config.yaml
n_layer: 12
d_model: 256
n_experts: 48
experts_per_token: 3
d_expert: 64
d_shared_expert: 0
activation: "swiglu"
moe_layers: [4, 5, 6, 7, 8, 9, 10, 11]
router_score: "sigmoid"
normalize_top_k: true
routed_scale: 1.0
balance_loss: 0.000522
balance_bias: true
init_std_router: 0.00877
lr_router: 0.000702
n_head: 8
n_kv_head: 2
head_dim: 32
vocab_size: 23556
norm: "rmsnorm"
norm_place: "pre"
norm_eps: 1e-05
positions: "rope"
rope_base: 7390.0
rope_fraction: 1.0
qk_norm: false
attn_scale: 0.177
tie_embeddings: false
parallel_block: false
init: "trunc"
init_std_qkv: 0.0368
init_std_o: 0.0
init_std_up: 0.0368
init_std_down: 0.0
optimizer: "adamw"
lr: 0.00111
lr_mult_o: 1.45
beta1: 0.9
beta2: 0.99
lr_head: 0.00663
grad_clip: 0.5
warmup_steps: 298
schedule: "wsd"
decay_fraction: 0.766
decay_shape: "sqrt"
final_lr_fraction: 0.0
batch_tokens: 32768
seq_len: 512
doc_mask: false
train_tokens: 261500000
steps: 7981
dataset: "wikipedia_en"
Below are experts of layer 7 (counted from 0) of a mixture-of-experts language model. Rows are named router (the router's row for the expert), gate (a neuron's input weights, with its number), up (a neuron's input weights, with its number), down (a neuron's output weights, with its number) and show model dimensions 192-255. Each number is 200 + 30 x the weight over its row's rms, rounded and kept within 0 to 999.
Before each expert's rows: "comes before" lists some tokens at least twice as common just after its tokens as in all text. This comes from a sample of Wikipedia text that the model never trained on. Tokens count by the router's weight.

# expert 43
comes before: " | ", "–", " |", ".", "; ", ":"
router,195,237,206,219,246,249,167,234,203,209,216,184,221,216,204,184,173,187,197,201,239,221,225,206,214,203,185,184,236,213,225,182,231,171,216,205,228,167,239,222,195,201,161,158,141,214,138,227,182,233,170,155,168,188,232,201,158,164,194,181,188,201,229,219
gate0,162,211,227,218,231,186,215,212,163,169,226,217,178,211,120,239,180,234,174,173,145,187,207,235,211,200,263,147,193,200,207,199,140,163,169,240,163,238,187,169,207,225,214,200,167,232,189,187,162,208,210,183,203,227,215,306,201,202,197,217,203,178,176,220
up0,208,223,258,196,228,182,204,218,169,206,192,206,205,174,262,268,183,204,261,236,190,208,221,255,211,166,225,155,186,183,217,228,179,212,226,206,216,201,200,201,201,167,219,215,216,179,234,227,202,189,182,129,188,240,141,198,256,192,228,195,209,223,224,158
down0,171,144,199,224,180,170,227,230,249,258,194,269,194,227,244,222,208,169,175,191,214,141,196,200,194,217,218,173,203,201,221,242,186,221,212,211,189,169,190,210,209,168,222,219,215,224,228,268,212,126,171,177,229,181,211,197,179,191,175,195,200,227,235,156
gate1,191,147,196,219,209,209,159,183,252,224,279,184,192,173,186,139,169,149,214,236,241,220,207,199,170,163,195,263,205,184,202,223,210,209,209,151,213,227,154,213,166,193,167,150,214,167,209,156,184,187,218,201,236,187,294,228,114,187,189,200,236,166,241,217
up1,155,245,243,189,216,167,231,184,239,214,179,208,206,182,215,236,214,183,247,148,247,188,170,254,172,145,228,246,204,190,158,186,167,178,255,155,165,186,161,211,206,143,213,184,194,205,264,190,251,237,196,185,175,167,205,205,176,196,154,205,211,174,181,194
down1,166,255,163,202,202,233,179,192,241,205,176,213,189,262,226,234,209,247,219,212,187,229,243,189,199,227,224,234,222,228,221,194,207,248,237,241,190,180,186,174,209,175,223,230,204,198,210,239,167,168,236,181,147,175,161,209,167,250,195,177,200,185,204,191
gate2,203,257,221,210,220,226,220,246,249,150,208,192,198,237,224,184,173,185,200,151,243,204,266,237,153,247,206,180,221,211,248,194,225,131,181,144,231,187,169,178,226,189,243,166,213,219,211,197,212,218,200,216,147,208,231,176,193,168,216,194,191,149,231,186
up2,219,205,211,219,138,187,249,135,194,236,208,185,184,184,198,263,199,242,245,239,159,195,188,238,207,218,249,172,229,223,189,211,179,196,214,186,207,238,199,165,228,209,161,176,225,201,216,202,253,185,185,206,208,213,210,202,212,251,261,236,183,184,205,218
down2,241,161,220,214,211,233,192,177,200,211,206,216,175,181,204,158,193,175,182,195,101,185,166,183,225,205,230,154,185,178,130,208,206,272,204,212,187,187,179,168,159,213,189,227,213,197,166,210,199,224,227,182,248,206,210,130,213,228,222,256,191,199,209,160
gate3,224,201,186,215,212,224,203,220,193,199,197,245,194,144,205,256,174,181,158,229,177,166,197,156,233,183,161,208,206,249,201,172,213,243,261,171,177,225,232,168,200,200,222,220,192,180,229,201,221,172,210,212,234,196,195,162,175,208,224,221,191,235,253,152
up3,154,238,173,211,215,193,215,231,211,218,165,213,218,153,200,148,201,192,198,225,156,183,172,203,191,244,243,238,141,180,242,226,158,207,211,177,182,206,246,178,165,235,196,208,140,141,201,172,258,123,141,207,261,218,210,258,137,208,250,219,203,182,192,201
down3,199,233,213,190,193,155,216,183,201,157,143,193,203,162,143,179,182,186,162,212,168,215,233,218,198,202,223,246,167,200,243,151,177,212,208,162,195,207,199,196,189,184,167,214,191,214,173,177,262,245,171,231,192,184,241,196,173,158,250,286,126,179,190,212
gate4,207,166,214,189,214,195,256,230,202,214,243,186,207,224,178,194,181,214,194,193,152,160,124,183,180,223,223,213,231,225,146,139,181,232,196,231,184,187,214,166,158,199,165,244,144,194,213,196,177,166,181,223,201,215,206,154,217,158,185,239,204,220,241,196
up4,234,184,186,226,217,167,233,197,180,185,177,159,212,201,241,200,165,228,139,202,222,189,244,222,205,176,245,157,230,230,164,177,171,200,170,210,237,190,235,202,184,253,238,226,164,222,253,197,196,180,217,221,207,157,238,202,189,240,206,199,197,159,205,173
down4,122,203,213,209,205,202,150,184,221,205,215,188,171,193,212,164,209,226,201,221,171,167,172,161,227,236,178,216,227,136,181,214,212,235,210,255,193,220,186,254,208,180,182,197,215,302,188,190,173,192,233,190,193,192,201,220,178,222,170,170,204,179,171,200
gate5,202,189,206,214,222,198,188,210,180,183,205,178,175,171,171,272,192,212,136,199,169,201,199,213,188,164,244,235,140,160,222,234,178,217,220,116,295,174,212,160,248,242,198,247,192,222,132,174,187,229,178,236,183,195,225,297,251,201,196,193,214,211,222,154
up5,148,187,168,190,196,184,218,134,139,240,176,217,175,184,243,231,214,173,124,197,240,176,247,155,211,223,198,164,238,221,211,182,171,157,229,251,224,163,169,206,195,220,202,174,180,184,169,188,221,248,171,209,228,167,214,211,234,184,206,208,218,216,218,221
down5,148,159,205,202,165,173,189,157,173,209,197,158,226,253,164,144,220,163,203,207,150,214,198,163,247,227,227,276,243,207,242,191,217,194,161,198,201,249,247,200,214,178,222,196,165,159,177,188,227,198,197,204,164,230,243,249,109,203,218,177,196,204,170,232
gate6,200,250,179,236,193,206,220,223,181,225,208,211,177,219,179,206,162,176,183,215,244,209,234,206,141,159,207,216,156,160,219,113,175,240,186,225,181,188,237,187,194,250,174,197,211,156,212,189,177,210,203,191,209,175,203,184,209,209,184,224,188,190,181,222
up6,201,209,250,227,211,190,142,194,192,199,240,244,234,200,188,155,222,222,211,163,206,169,164,247,262,207,252,178,228,209,178,117,182,229,149,186,179,218,186,223,172,190,188,205,201,166,195,197,209,210,192,211,177,253,216,215,227,186,174,222,146,216,176,210
down6,209,270,163,228,217,226,159,199,158,165,223,177,214,195,203,176,180,196,192,178,229,214,219,169,220,208,188,238,232,221,233,194,195,218,126,163,175,152,218,221,218,171,139,177,205,190,203,241,217,288,210,221,145,199,198,240,166,218,221,218,195,207,182,247
gate7,196,199,216,219,199,241,187,185,178,185,211,221,193,202,186,211,167,237,176,211,154,218,231,192,198,254,208,183,160,215,245,171,233,228,180,200,185,177,236,226,231,156,168,175,236,223,170,241,152,236,191,200,173,198,225,223,225,210,225,204,197,221,217,230
up7,233,220,198,188,147,206,205,222,211,214,176,198,188,215,256,272,224,224,182,169,218,206,166,208,205,264,181,157,212,196,209,144,213,167,249,170,209,193,197,200,240,212,227,132,177,213,176,173,231,207,198,220,214,180,167,191,164,271,218,209,224,204,206,159
down7,190,201,206,192,282,126,226,172,209,223,158,251,177,228,230,213,152,220,220,166,168,190,239,213,215,253,238,209,208,200,200,205,224,198,244,229,258,235,214,226,224,206,207,174,210,188,159,195,186,210,207,184,243,198,239,200,202,208,170,239,248,185,206,227
gate8,265,184,169,184,184,207,264,230,219,219,196,224,166,207,213,169,218,205,198,193,197,187,140,201,234,280,175,239,188,150,198,152,220,264,244,259,229,211,203,177,196,185,137,240,191,167,140,200,205,190,176,200,246,231,210,170,185,192,207,209,210,190,200,163
up8,218,190,286,222,199,166,166,215,171,176,247,178,215,177,205,232,245,241,238,190,289,228,242,197,215,143,231,136,201,240,229,170,201,189,154,180,200,173,154,201,210,196,196,207,211,211,195,183,235,203,201,224,211,192,202,269,200,162,228,217,217,194,191,211
down8,182,207,193,204,226,208,240,230,193,235,236,277,209,192,223,203,177,166,212,175,215,219,191,147,212,158,197,217,184,189,250,190,228,196,192,162,177,194,245,207,238,209,151,172,179,206,205,215,179,247,236,187,196,182,195,193,149,243,192,192,143,173,205,226
gate9,231,253,194,235,250,187,207,229,197,204,275,208,235,187,197,204,208,247,155,131,228,207,218,184,220,174,229,170,163,148,247,191,172,214,205,195,161,222,207,168,184,214,174,234,207,199,199,213,155,187,212,179,174,198,196,242,169,167,176,235,206,201,201,211
up9,139,262,217,211,226,185,179,199,188,184,233,193,219,234,172,185,195,166,169,161,184,197,218,155,188,216,222,236,218,235,234,137,175,241,211,164,141,208,213,175,203,246,166,201,175,220,197,179,213,214,207,198,183,203,188,221,201,195,197,224,219,163,195,218
down9,196,179,217,163,238,179,192,181,229,202,190,217,200,248,201,212,203,180,185,191,182,267,245,197,238,164,227,220,247,178,253,191,206,230,191,179,209,237,201,212,247,181,228,167,227,180,232,227,202,177,186,248,207,225,193,232,179,211,175,221,210,186,215,183
gate10,214,212,192,237,157,227,221,191,158,167,236,231,197,237,219,244,176,151,200,210,209,181,218,195,122,217,222,122,218,244,194,142,172,163,221,227,189,193,228,188,190,225,220,161,166,144,188,186,239,161,220,262,211,232,201,192,248,123,193,212,168,190,176,227
up10,186,143,182,208,170,204,238,231,205,187,195,246,202,224,185,192,212,202,243,215,228,200,178,170,132,200,222,169,160,132,209,249,178,196,182,214,184,149,239,163,199,174,201,198,200,227,191,216,225,173,191,154,156,251,219,215,222,160,185,217,199,193,252,166
down10,218,182,216,176,180,207,199,195,212,224,208,184,177,210,198,199,203,199,218,243,205,197,178,172,182,193,199,224,133,175,209,211,260,195,220,206,174,222,234,199,230,192,228,175,226,172,234,185,228,201,240,185,209,220,174,243,224,214,228,257,217,186,275,166
gate11,211,176,166,200,199,218,155,206,191,248,187,204,192,188,239,125,160,199,169,203,211,199,185,189,222,228,143,194,175,197,186,153,199,219,211,205,260,199,162,192,204,227,178,261,215,226,130,187,186,275,220,157,180,155,176,215,210,205,147,208,192,204,211,194
up11,205,253,211,193,151,177,217,160,182,183,181,198,242,192,176,262,264,213,209,184,181,193,203,220,198,206,233,206,217,264,192,209,223,216,168,164,153,227,219,194,177,174,226,183,200,190,233,223,206,209,183,243,153,198,164,227,172,194,237,186,204,177,175,194
down11,166,239,211,240,224,200,180,199,186,170,241,198,245,174,216,195,166,217,179,204,231,173,154,207,216,191,137,117,184,225,209,210,204,207,186,159,156,234,225,257,229,206,228,225,203,192,238,172,196,172,192,230,189,197,231,224,151,230,226,197,215,238,197,194
gate12,199,180,228,218,231,234,194,234,157,134,202,200,235,182,187,167,137,224,147,212,185,206,173,194,231,233,212,177,235,242,206,210,187,246,241,219,201,211,199,203,196,207,165,231,190,211,205,176,185,216,194,228,191,183,245,200,212,155,152,248,182,248,194,209
up12,166,244,184,195,195,225,238,194,180,185,217,231,188,218,171,191,179,158,237,187,174,249,194,159,196,254,282,194,197,193,213,195,198,188,227,148,178,202,151,172,201,233,153,221,199,200,234,186,239,211,216,231,171,108,154,240,164,213,207,187,205,217,191,168
down12,283,183,126,204,209,184,199,165,187,215,232,206,214,200,221,188,246,186,191,248,177,258,205,169,187,240,166,194,191,212,133,220,229,195,178,219,169,160,213,197,256,227,198,179,188,193,193,273,213,208,229,178,170,175,174,200,214,219,197,206,192,195,241,195
gate13,192,217,158,229,179,198,243,151,261,186,196,223,222,209,218,209,174,157,198,194,200,156,181,236,245,233,216,263,207,217,218,171,219,201,230,175,193,209,212,196,198,198,173,190,218,217,197,186,235,200,168,176,214,196,206,191,183,210,198,203,179,226,195,226
up13,163,194,231,203,218,181,149,216,136,167,203,211,204,221,152,125,179,180,217,215,261,232,176,228,159,191,179,172,210,170,154,190,130,169,197,194,189,213,190,186,212,212,197,186,205,136,256,195,181,219,201,222,156,201,173,191,236,156,195,246,200,173,200,246
down13,226,273,189,186,240,190,235,132,187,211,238,195,221,234,242,242,201,207,211,224,189,211,202,222,161,190,171,182,173,226,198,199,156,145,248,207,141,173,207,213,218,220,196,183,198,189,236,194,227,204,125,236,181,235,220,235,213,215,199,207,230,171,206,235
gate14,182,138,183,180,182,247,202,196,206,175,219,247,226,166,181,184,176,155,233,156,243,213,267,171,123,238,242,205,169,234,199,165,248,248,209,192,234,226,133,229,171,201,155,184,179,156,130,243,189,227,222,209,151,191,182,234,185,209,172,186,157,167,183,216
up14,228,256,212,201,238,181,196,183,202,212,171,174,195,217,252,155,217,220,229,206,218,176,178,229,176,215,136,165,213,201,203,184,188,159,237,221,192,180,234,211,215,238,228,264,216,181,212,228,200,229,155,210,210,183,167,219,151,181,177,226,241,189,152,220
down14,159,203,228,204,224,215,155,220,196,231,193,272,217,215,180,173,209,205,183,208,208,183,194,205,141,170,225,188,202,214,217,154,164,210,191,200,206,193,212,181,127,195,164,137,200,170,204,233,158,222,242,170,207,218,239,176,224,155,141,186,154,203,142,229
gate15,191,246,252,244,219,207,204,204,147,168,170,203,255,194,184,196,210,142,246,215,234,224,233,141,169,219,205,177,162,242,280,184,243,190,172,152,237,185,178,160,173,159,153,233,172,181,160,185,189,213,206,204,211,258,171,215,181,171,227,210,245,191,141,226
up15,243,220,210,189,175,228,193,178,206,223,233,180,232,221,210,185,168,186,205,174,176,236,222,226,213,178,207,249,177,161,179,194,222,192,180,181,252,241,165,243,199,173,192,191,225,249,210,243,185,243,232,162,197,237,224,207,226,164,222,231,168,176,210,216
down15,257,271,187,182,144,167,218,177,185,192,175,200,249,220,199,210,199,247,218,197,212,254,195,189,217,237,187,188,195,222,172,179,208,222,208,153,177,185,166,184,189,153,148,216,165,189,245,241,192,250,213,168,264,212,190,178,245,203,172,204,216,221,196,240
gate16,215,221,186,176,154,228,212,169,224,208,168,215,192,196,221,234,263,161,155,215,216,202,186,168,190,172,239,161,179,246,241,194,263,206,223,191,189,158,196,167,157,173,176,216,207,186,181,222,289,213,153,178,231,258,205,225,166,216,226,215,244,199,218,223
up16,242,202,193,217,218,231,131,169,223,206,164,209,240,209,195,229,190,181,238,199,174,211,232,169,216,164,190,246,153,182,169,183,217,228,250,184,214,204,181,211,183,162,184,183,208,212,194,185,190,211,188,196,213,278,198,197,201,218,187,190,209,278,179,197
down16,197,190,299,205,201,219,201,178,182,166,197,212,196,169,204,152,150,219,198,185,221,197,196,194,221,202,200,158,190,196,200,228,260,227,188,212,219,267,129,203,218,199,188,198,208,207,206,217,208,235,272,188,203,224,193,237,219,209,197,220,185,173,163,174
gate17,150,182,208,205,190,190,238,228,226,218,268,203,200,168,178,223,229,206,202,188,205,193,212,204,186,185,215,197,185,201,261,249,240,195,200,210,194,189,177,223,192,226,206,210,194,189,169,204,239,185,217,187,169,201,203,220,166,195,199,194,216,227,205,191
up17,229,232,141,229,227,189,219,216,195,184,198,235,177,243,259,207,194,198,245,195,182,201,214,273,186,233,184,231,188,237,232,166,189,158,180,158,165,245,217,202,179,254,232,182,168,173,196,189,210,199,238,207,227,136,201,183,196,242,224,147,210,167,190,168
down17,207,230,117,175,214,188,186,201,169,146,233,195,229,192,194,194,214,217,205,145,173,215,242,176,212,182,162,226,221,221,231,166,204,198,226,179,215,248,218,196,161,169,198,214,206,181,180,123,195,276,233,230,218,164,200,247,250,195,194,206,169,206,210,190
gate18,189,186,213,212,191,143,204,195,201,208,252,184,202,202,231,231,235,211,205,175,183,224,184,200,114,268,183,208,163,193,269,217,201,170,142,193,128,238,161,210,191,245,195,195,177,180,222,185,220,200,176,186,213,222,162,220,177,190,223,182,225,171,164,266
up18,181,199,151,173,189,264,178,180,216,206,141,229,243,211,194,227,221,261,185,202,218,193,194,179,202,162,138,219,152,218,210,205,181,184,237,250,196,257,188,236,227,173,198,209,192,231,236,202,212,207,181,259,231,168,201,180,205,193,213,219,193,222,219,157
down18,210,194,229,217,190,169,192,232,221,192,191,179,168,240,214,163,206,218,171,192,232,146,174,204,224,184,239,164,202,168,163,161,177,243,243,133,164,203,226,181,176,217,139,225,207,225,210,182,220,212,210,221,239,213,199,198,203,206,128,196,222,241,173,162
gate19,225,224,180,209,147,222,162,189,137,179,220,218,186,204,216,228,159,206,185,195,219,199,156,204,201,218,187,208,234,244,229,135,216,244,184,206,251,208,226,191,189,250,182,210,144,225,150,158,180,223,182,204,228,216,173,245,186,210,239,146,256,197,176,188
up19,192,202,239,200,269,246,184,272,225,245,201,196,221,239,194,146,170,167,244,224,168,167,161,225,206,211,154,205,183,198,183,153,260,183,198,217,146,185,249,201,169,165,202,222,223,242,144,194,140,160,225,186,227,222,218,147,146,140,181,194,229,192,174,281
down19,195,160,198,207,218,214,160,249,179,201,213,312,227,220,221,192,207,189,158,198,195,138,188,173,225,232,185,141,209,188,231,227,196,146,186,216,169,219,191,217,250,223,172,164,214,203,219,242,200,181,168,200,152,227,156,199,214,207,214,189,185,229,199,183
gate20,184,278,176,217,192,183,214,231,216,199,257,152,161,248,202,209,194,189,211,150,177,156,195,250,244,307,240,206,188,238,224,211,245,183,185,207,185,185,209,184,224,254,156,157,121,150,207,174,209,218,197,151,234,214,188,201,178,215,212,235,255,201,158,187
up20,239,203,176,220,242,251,206,176,129,174,193,217,175,166,174,171,223,228,196,237,218,227,253,245,180,144,189,222,241,168,196,160,187,215,210,202,176,179,225,156,198,212,215,193,180,236,179,186,224,204,200,292,239,208,194,214,210,211,218,205,206,193,196,194
down20,211,238,186,183,217,218,168,204,184,230,195,206,153,176,209,205,137,195,178,203,241,247,225,182,157,211,221,225,202,176,199,169,145,194,219,188,172,181,206,153,238,144,147,237,199,144,194,178,222,215,192,230,226,162,162,154,214,222,193,201,193,224,197,188
gate21,251,172,206,212,207,205,205,180,179,218,204,246,219,204,145,262,186,220,190,170,179,208,173,188,213,220,259,178,157,212,185,209,154,181,163,169,234,190,219,211,166,203,191,162,204,242,214,183,187,210,218,216,201,220,215,173,202,266,177,206,146,212,242,139
up21,239,156,216,188,169,163,175,200,187,240,193,199,199,182,138,216,200,240,212,161,248,166,158,209,201,185,164,203,175,178,209,152,147,201,184,173,201,243,239,190,191,184,198,165,180,190,123,210,181,214,186,180,169,175,218,233,213,241,256,191,197,216,232,190
down21,125,246,189,235,192,210,248,226,175,164,208,181,250,218,219,177,222,193,285,198,212,221,162,190,219,195,240,232,174,185,225,228,149,251,181,240,246,178,161,167,208,190,172,233,224,208,197,213,152,154,188,204,241,201,173,223,213,242,184,175,175,195,190,218
gate22,120,204,199,192,221,221,201,171,152,163,190,208,155,169,204,184,183,194,148,212,209,225,209,244,175,183,160,183,219,224,165,129,172,218,176,184,266,173,186,226,193,215,175,211,188,187,127,221,228,205,217,203,174,268,189,189,194,128,160,200,209,95,155,186
up22,260,163,228,219,165,209,233,162,230,145,222,218,173,215,149,218,190,200,202,196,188,211,196,217,198,186,203,165,210,196,219,185,213,255,210,225,232,180,242,135,207,237,189,191,211,177,211,217,208,220,228,175,160,223,170,177,229,153,191,146,181,193,209,173
down22,217,205,250,153,220,194,120,233,218,207,209,197,225,164,252,181,250,211,170,186,154,218,229,228,176,200,204,219,210,208,205,232,183,191,208,235,215,226,189,188,221,242,195,114,211,220,187,192,138,187,142,193,180,226,174,158,226,158,189,208,221,232,176,209
gate23,221,191,203,217,182,254,245,226,240,178,195,269,266,224,157,206,196,212,148,141,204,176,192,237,211,218,221,215,195,213,198,186,245,243,179,211,160,158,217,226,199,181,176,183,174,198,163,183,225,193,173,189,261,161,188,223,151,173,200,200,188,192,210,210
up23,234,161,179,197,298,148,236,195,176,214,206,142,206,192,213,220,225,181,228,187,230,193,230,190,173,182,160,231,207,200,190,197,174,145,203,189,170,162,196,182,180,201,180,233,196,182,192,308,189,182,194,201,161,204,220,174,203,230,150,189,213,135,250,228
down23,183,192,171,228,176,151,192,176,238,192,243,192,238,281,225,233,225,214,211,210,185,162,185,195,196,262,161,198,228,193,216,191,164,232,187,232,209,198,187,223,208,179,177,272,156,219,205,207,188,195,223,189,177,170,272,232,237,208,183,173,152,155,223,264
gate24,180,223,231,218,212,251,215,258,188,165,265,212,192,217,205,243,148,205,177,207,153,175,196,186,219,180,210,198,219,229,202,182,163,176,199,159,202,220,192,163,227,158,139,210,188,195,150,197,124,214,214,138,201,195,252,205,179,134,140,221,186,205,214,208
up24,179,174,140,182,150,223,259,197,228,220,244,256,155,179,216,228,195,232,157,171,225,197,216,203,225,208,180,179,251,179,149,203,141,236,174,176,206,239,164,205,181,227,202,186,195,245,193,177,247,210,203,146,208,139,252,186,234,267,230,231,180,183,191,200
down24,174,201,161,167,175,174,203,189,208,180,150,162,174,186,167,198,190,165,205,210,169,184,200,241,198,213,209,221,234,200,178,196,188,154,184,177,117,161,191,179,205,201,154,209,196,188,191,188,199,132,211,188,212,157,204,225,218,183,221,146,190,191,183,163
gate25,206,251,235,188,236,206,193,215,204,212,216,167,154,216,158,215,175,240,148,173,173,149,269,201,181,221,188,237,196,199,221,200,192,217,220,181,269,152,131,172,172,223,209,180,149,170,188,224,149,182,187,134,179,201,180,218,247,192,175,231,226,170,178,244
up25,198,202,238,191,204,208,174,272,130,213,181,198,192,196,200,182,207,207,204,202,170,206,196,260,210,214,212,247,179,85,225,206,217,197,193,208,233,209,156,176,210,196,220,263,228,163,206,187,177,188,215,182,200,162,203,224,205,185,241,189,205,254,199,188
down25,240,198,181,210,146,199,185,234,239,149,240,230,192,259,238,223,193,228,212,193,228,218,224,194,233,164,190,164,251,206,160,211,214,206,208,178,243,191,164,199,227,195,184,218,228,131,241,162,166,192,190,214,197,208,203,213,175,220,245,212,187,232,180,203
gate26,235,220,253,194,162,180,261,213,214,234,201,259,239,171,162,183,211,223,123,164,203,190,176,184,208,171,221,182,217,186,180,183,167,201,226,165,199,156,194,194,237,172,180,159,210,247,171,181,232,221,138,147,219,172,222,245,221,209,192,241,233,145,195,188
up26,188,158,229,212,200,229,221,167,191,153,201,171,231,175,204,208,187,212,203,196,165,198,201,133,196,200,227,203,198,182,220,237,210,168,188,173,223,239,164,177,202,183,171,120,230,231,177,185,198,201,202,175,219,190,188,209,149,174,192,211,137,157,206,196
down26,157,176,161,163,189,178,204,154,237,209,180,249,180,138,198,193,217,180,200,196,166,239,192,186,198,197,174,163,223,199,152,169,204,194,210,231,197,242,167,203,186,231,175,180,218,186,193,154,165,152,177,180,225,164,250,173,228,199,233,190,167,201,197,176
gate27,207,170,231,226,241,141,255,208,193,200,233,165,163,155,176,175,180,175,237,182,238,161,219,197,188,201,270,214,172,200,211,220,250,180,194,173,194,210,207,107,163,180,205,209,218,155,243,190,150,141,179,159,181,218,218,189,168,175,197,223,199,191,198,219
up27,151,202,173,206,242,189,198,251,224,223,194,218,172,193,246,133,215,171,249,242,249,187,214,224,180,229,218,178,225,203,236,184,221,186,142,174,165,205,170,183,180,187,213,193,196,187,243,184,275,158,200,215,224,236,208,180,190,183,211,195,182,153,154,241
down27,241,181,170,184,245,169,182,223,152,223,187,181,175,182,183,209,211,180,190,232,253,229,196,215,170,216,204,212,216,211,176,198,223,200,246,205,203,242,197,259,208,170,265,197,206,176,179,190,135,176,175,181,238,198,218,202,162,185,192,212,210,213,262,153
gate28,192,215,182,241,223,166,168,223,137,148,209,211,236,226,197,216,166,240,196,153,173,177,216,190,226,166,164,190,169,235,246,184,165,209,228,196,240,178,172,219,201,240,182,187,183,198,125,190,214,238,264,156,155,222,176,250,192,249,204,204,241,145,185,231
up28,180,195,244,150,182,191,173,230,238,159,187,221,233,188,220,275,208,203,193,223,219,181,191,217,242,234,150,158,140,194,186,165,219,210,178,211,200,156,179,227,202,157,231,224,224,147,198,239,149,219,189,207,215,222,186,234,218,201,252,203,192,215,175,176
down28,189,161,194,198,206,258,264,156,180,233,238,208,291,224,182,156,193,184,172,208,200,200,189,202,202,184,187,228,212,284,184,191,211,214,246,197,212,200,203,238,213,185,202,231,235,220,234,210,211,199,179,182,139,206,205,147,140,181,267,183,162,225,185,179
gate29,181,182,174,196,213,193,184,268,168,199,200,200,165,189,218,202,188,221,200,201,227,176,186,204,186,169,198,176,169,260,187,134,194,234,245,200,223,146,207,197,217,162,191,221,214,192,164,222,209,198,237,129,189,186,175,226,229,229,185,235,199,186,233,189
up29,173,119,196,220,236,194,196,198,195,164,181,189,226,201,183,206,134,194,196,200,205,211,163,219,217,226,190,235,201,258,172,225,156,164,175,173,179,178,169,212,195,154,167,172,199,233,195,209,176,231,203,137,208,187,222,222,235,167,184,195,143,172,169,181
down29,186,188,176,224,159,168,216,235,228,183,158,204,130,189,243,184,166,206,243,175,222,148,203,244,212,269,198,164,222,212,221,180,235,214,202,221,120,223,177,211,205,215,220,246,174,217,178,215,172,148,235,197,193,193,205,215,222,148,233,162,181,246,164,212
gate30,228,212,175,208,206,230,206,217,204,119,217,191,197,167,236,181,160,164,179,195,207,189,207,224,224,195,161,219,199,170,182,210,182,192,223,172,195,201,183,187,241,206,197,165,211,223,174,211,154,218,162,207,201,245,189,189,188,149,206,189,182,182,180,193
up30,175,120,189,195,187,178,205,180,177,217,165,218,228,193,204,225,221,176,203,206,235,191,142,237,219,175,249,181,178,215,209,156,205,263,167,188,198,195,252,224,197,215,201,186,195,206,191,165,214,182,201,212,201,224,205,152,227,267,212,208,209,230,164,160
down30,163,180,222,203,203,181,183,260,163,146,233,210,197,224,211,196,188,200,229,162,226,207,193,222,185,210,184,155,138,189,184,144,189,226,203,214,163,147,193,216,157,169,177,123,172,201,184,169,152,178,214,216,197,118,225,227,183,220,223,160,208,229,231,121
gate31,158,213,210,159,275,148,203,266,212,168,217,180,167,196,190,147,228,168,229,136,169,207,254,189,240,233,228,160,218,131,197,183,171,210,151,210,164,192,161,163,176,222,205,228,159,188,193,142,153,186,196,186,177,143,172,195,192,188,157,193,206,178,211,210
up31,190,202,189,201,227,139,220,213,204,172,183,226,198,226,189,184,224,174,157,205,184,177,192,166,158,222,202,164,166,161,200,232,196,182,203,170,168,174,130,180,144,230,191,190,170,198,196,204,174,185,180,154,188,139,202,209,133,204,172,193,235,212,270,202
down31,219,215,202,195,210,207,194,169,167,222,182,217,210,233,207,214,154,206,222,208,167,177,204,210,169,175,212,206,171,165,154,182,201,125,227,236,151,220,260,206,201,213,221,239,228,209,239,174,204,209,198,255,217,207,169,214,209,194,177,155,207,178,164,178
gate32,204,140,238,218,228,198,162,198,247,183,181,213,272,169,230,210,165,188,199,222,210,187,176,188,214,182,152,205,214,234,206,158,192,203,185,183,225,249,185,211,225,217,186,236,189,183,175,216,190,272,209,188,208,224,242,207,195,176,185,182,136,205,174,176
up32,205,173,216,187,208,132,197,224,185,241,212,200,159,222,142,168,253,175,198,169,225,210,208,141,173,168,176,254,266,194,197,247,176,188,243,162,171,155,205,187,185,208,198,179,205,186,196,193,278,153,157,170,177,208,224,171,176,171,158,226,201,162,208,226
down32,183,170,196,257,261,219,171,195,192,211,149,260,215,180,180,172,152,193,177,174,204,211,152,181,229,240,191,209,168,220,207,202,193,211,215,179,241,194,174,176,178,202,159,141,216,205,166,241,213,171,137,204,218,233,220,188,169,176,190,261,250,201,247,144
gate33,200,239,197,215,210,233,174,224,228,241,260,212,215,204,142,172,206,153,233,154,221,212,241,216,223,185,210,200,191,195,205,199,189,187,202,135,147,248,254,176,179,210,223,200,163,141,216,161,188,234,206,208,173,146,141,226,218,239,214,245,162,202,220,223
up33,187,152,138,234,215,198,212,215,236,222,210,220,216,199,232,220,248,188,258,194,198,218,180,180,208,201,208,182,190,219,198,235,181,219,200,212,229,197,214,214,236,194,193,223,199,195,183,179,198,205,127,207,208,203,156,192,218,218,177,208,219,238,225,140
down33,218,194,109,181,217,181,159,221,189,166,213,230,221,146,205,164,232,173,220,208,132,220,198,240,190,213,178,237,170,218,226,186,184,238,219,115,210,208,178,201,178,206,169,201,233,200,164,136,196,145,202,223,236,201,222,202,202,179,177,222,234,174,213,202
gate34,219,183,256,193,200,202,268,182,220,178,250,222,230,223,143,232,168,189,204,183,198,185,188,176,224,188,261,210,160,229,216,151,183,223,245,166,197,242,192,181,193,156,139,200,207,185,213,159,183,178,215,187,218,178,205,180,221,128,175,222,186,207,200,186
up34,194,238,256,218,195,199,172,164,199,263,207,209,243,196,215,173,255,222,241,226,164,217,187,220,197,197,214,222,191,173,204,185,221,206,190,299,222,202,189,225,214,211,212,233,199,166,218,227,205,194,240,256,188,173,160,212,173,181,252,171,217,191,220,243
down34,200,170,212,198,229,189,166,229,182,223,233,238,139,173,221,215,181,220,190,190,162,141,231,210,213,185,230,160,174,227,165,206,187,237,217,235,225,250,167,217,153,142,194,204,173,218,191,219,174,249,175,201,190,156,223,237,240,220,132,185,208,225,180,200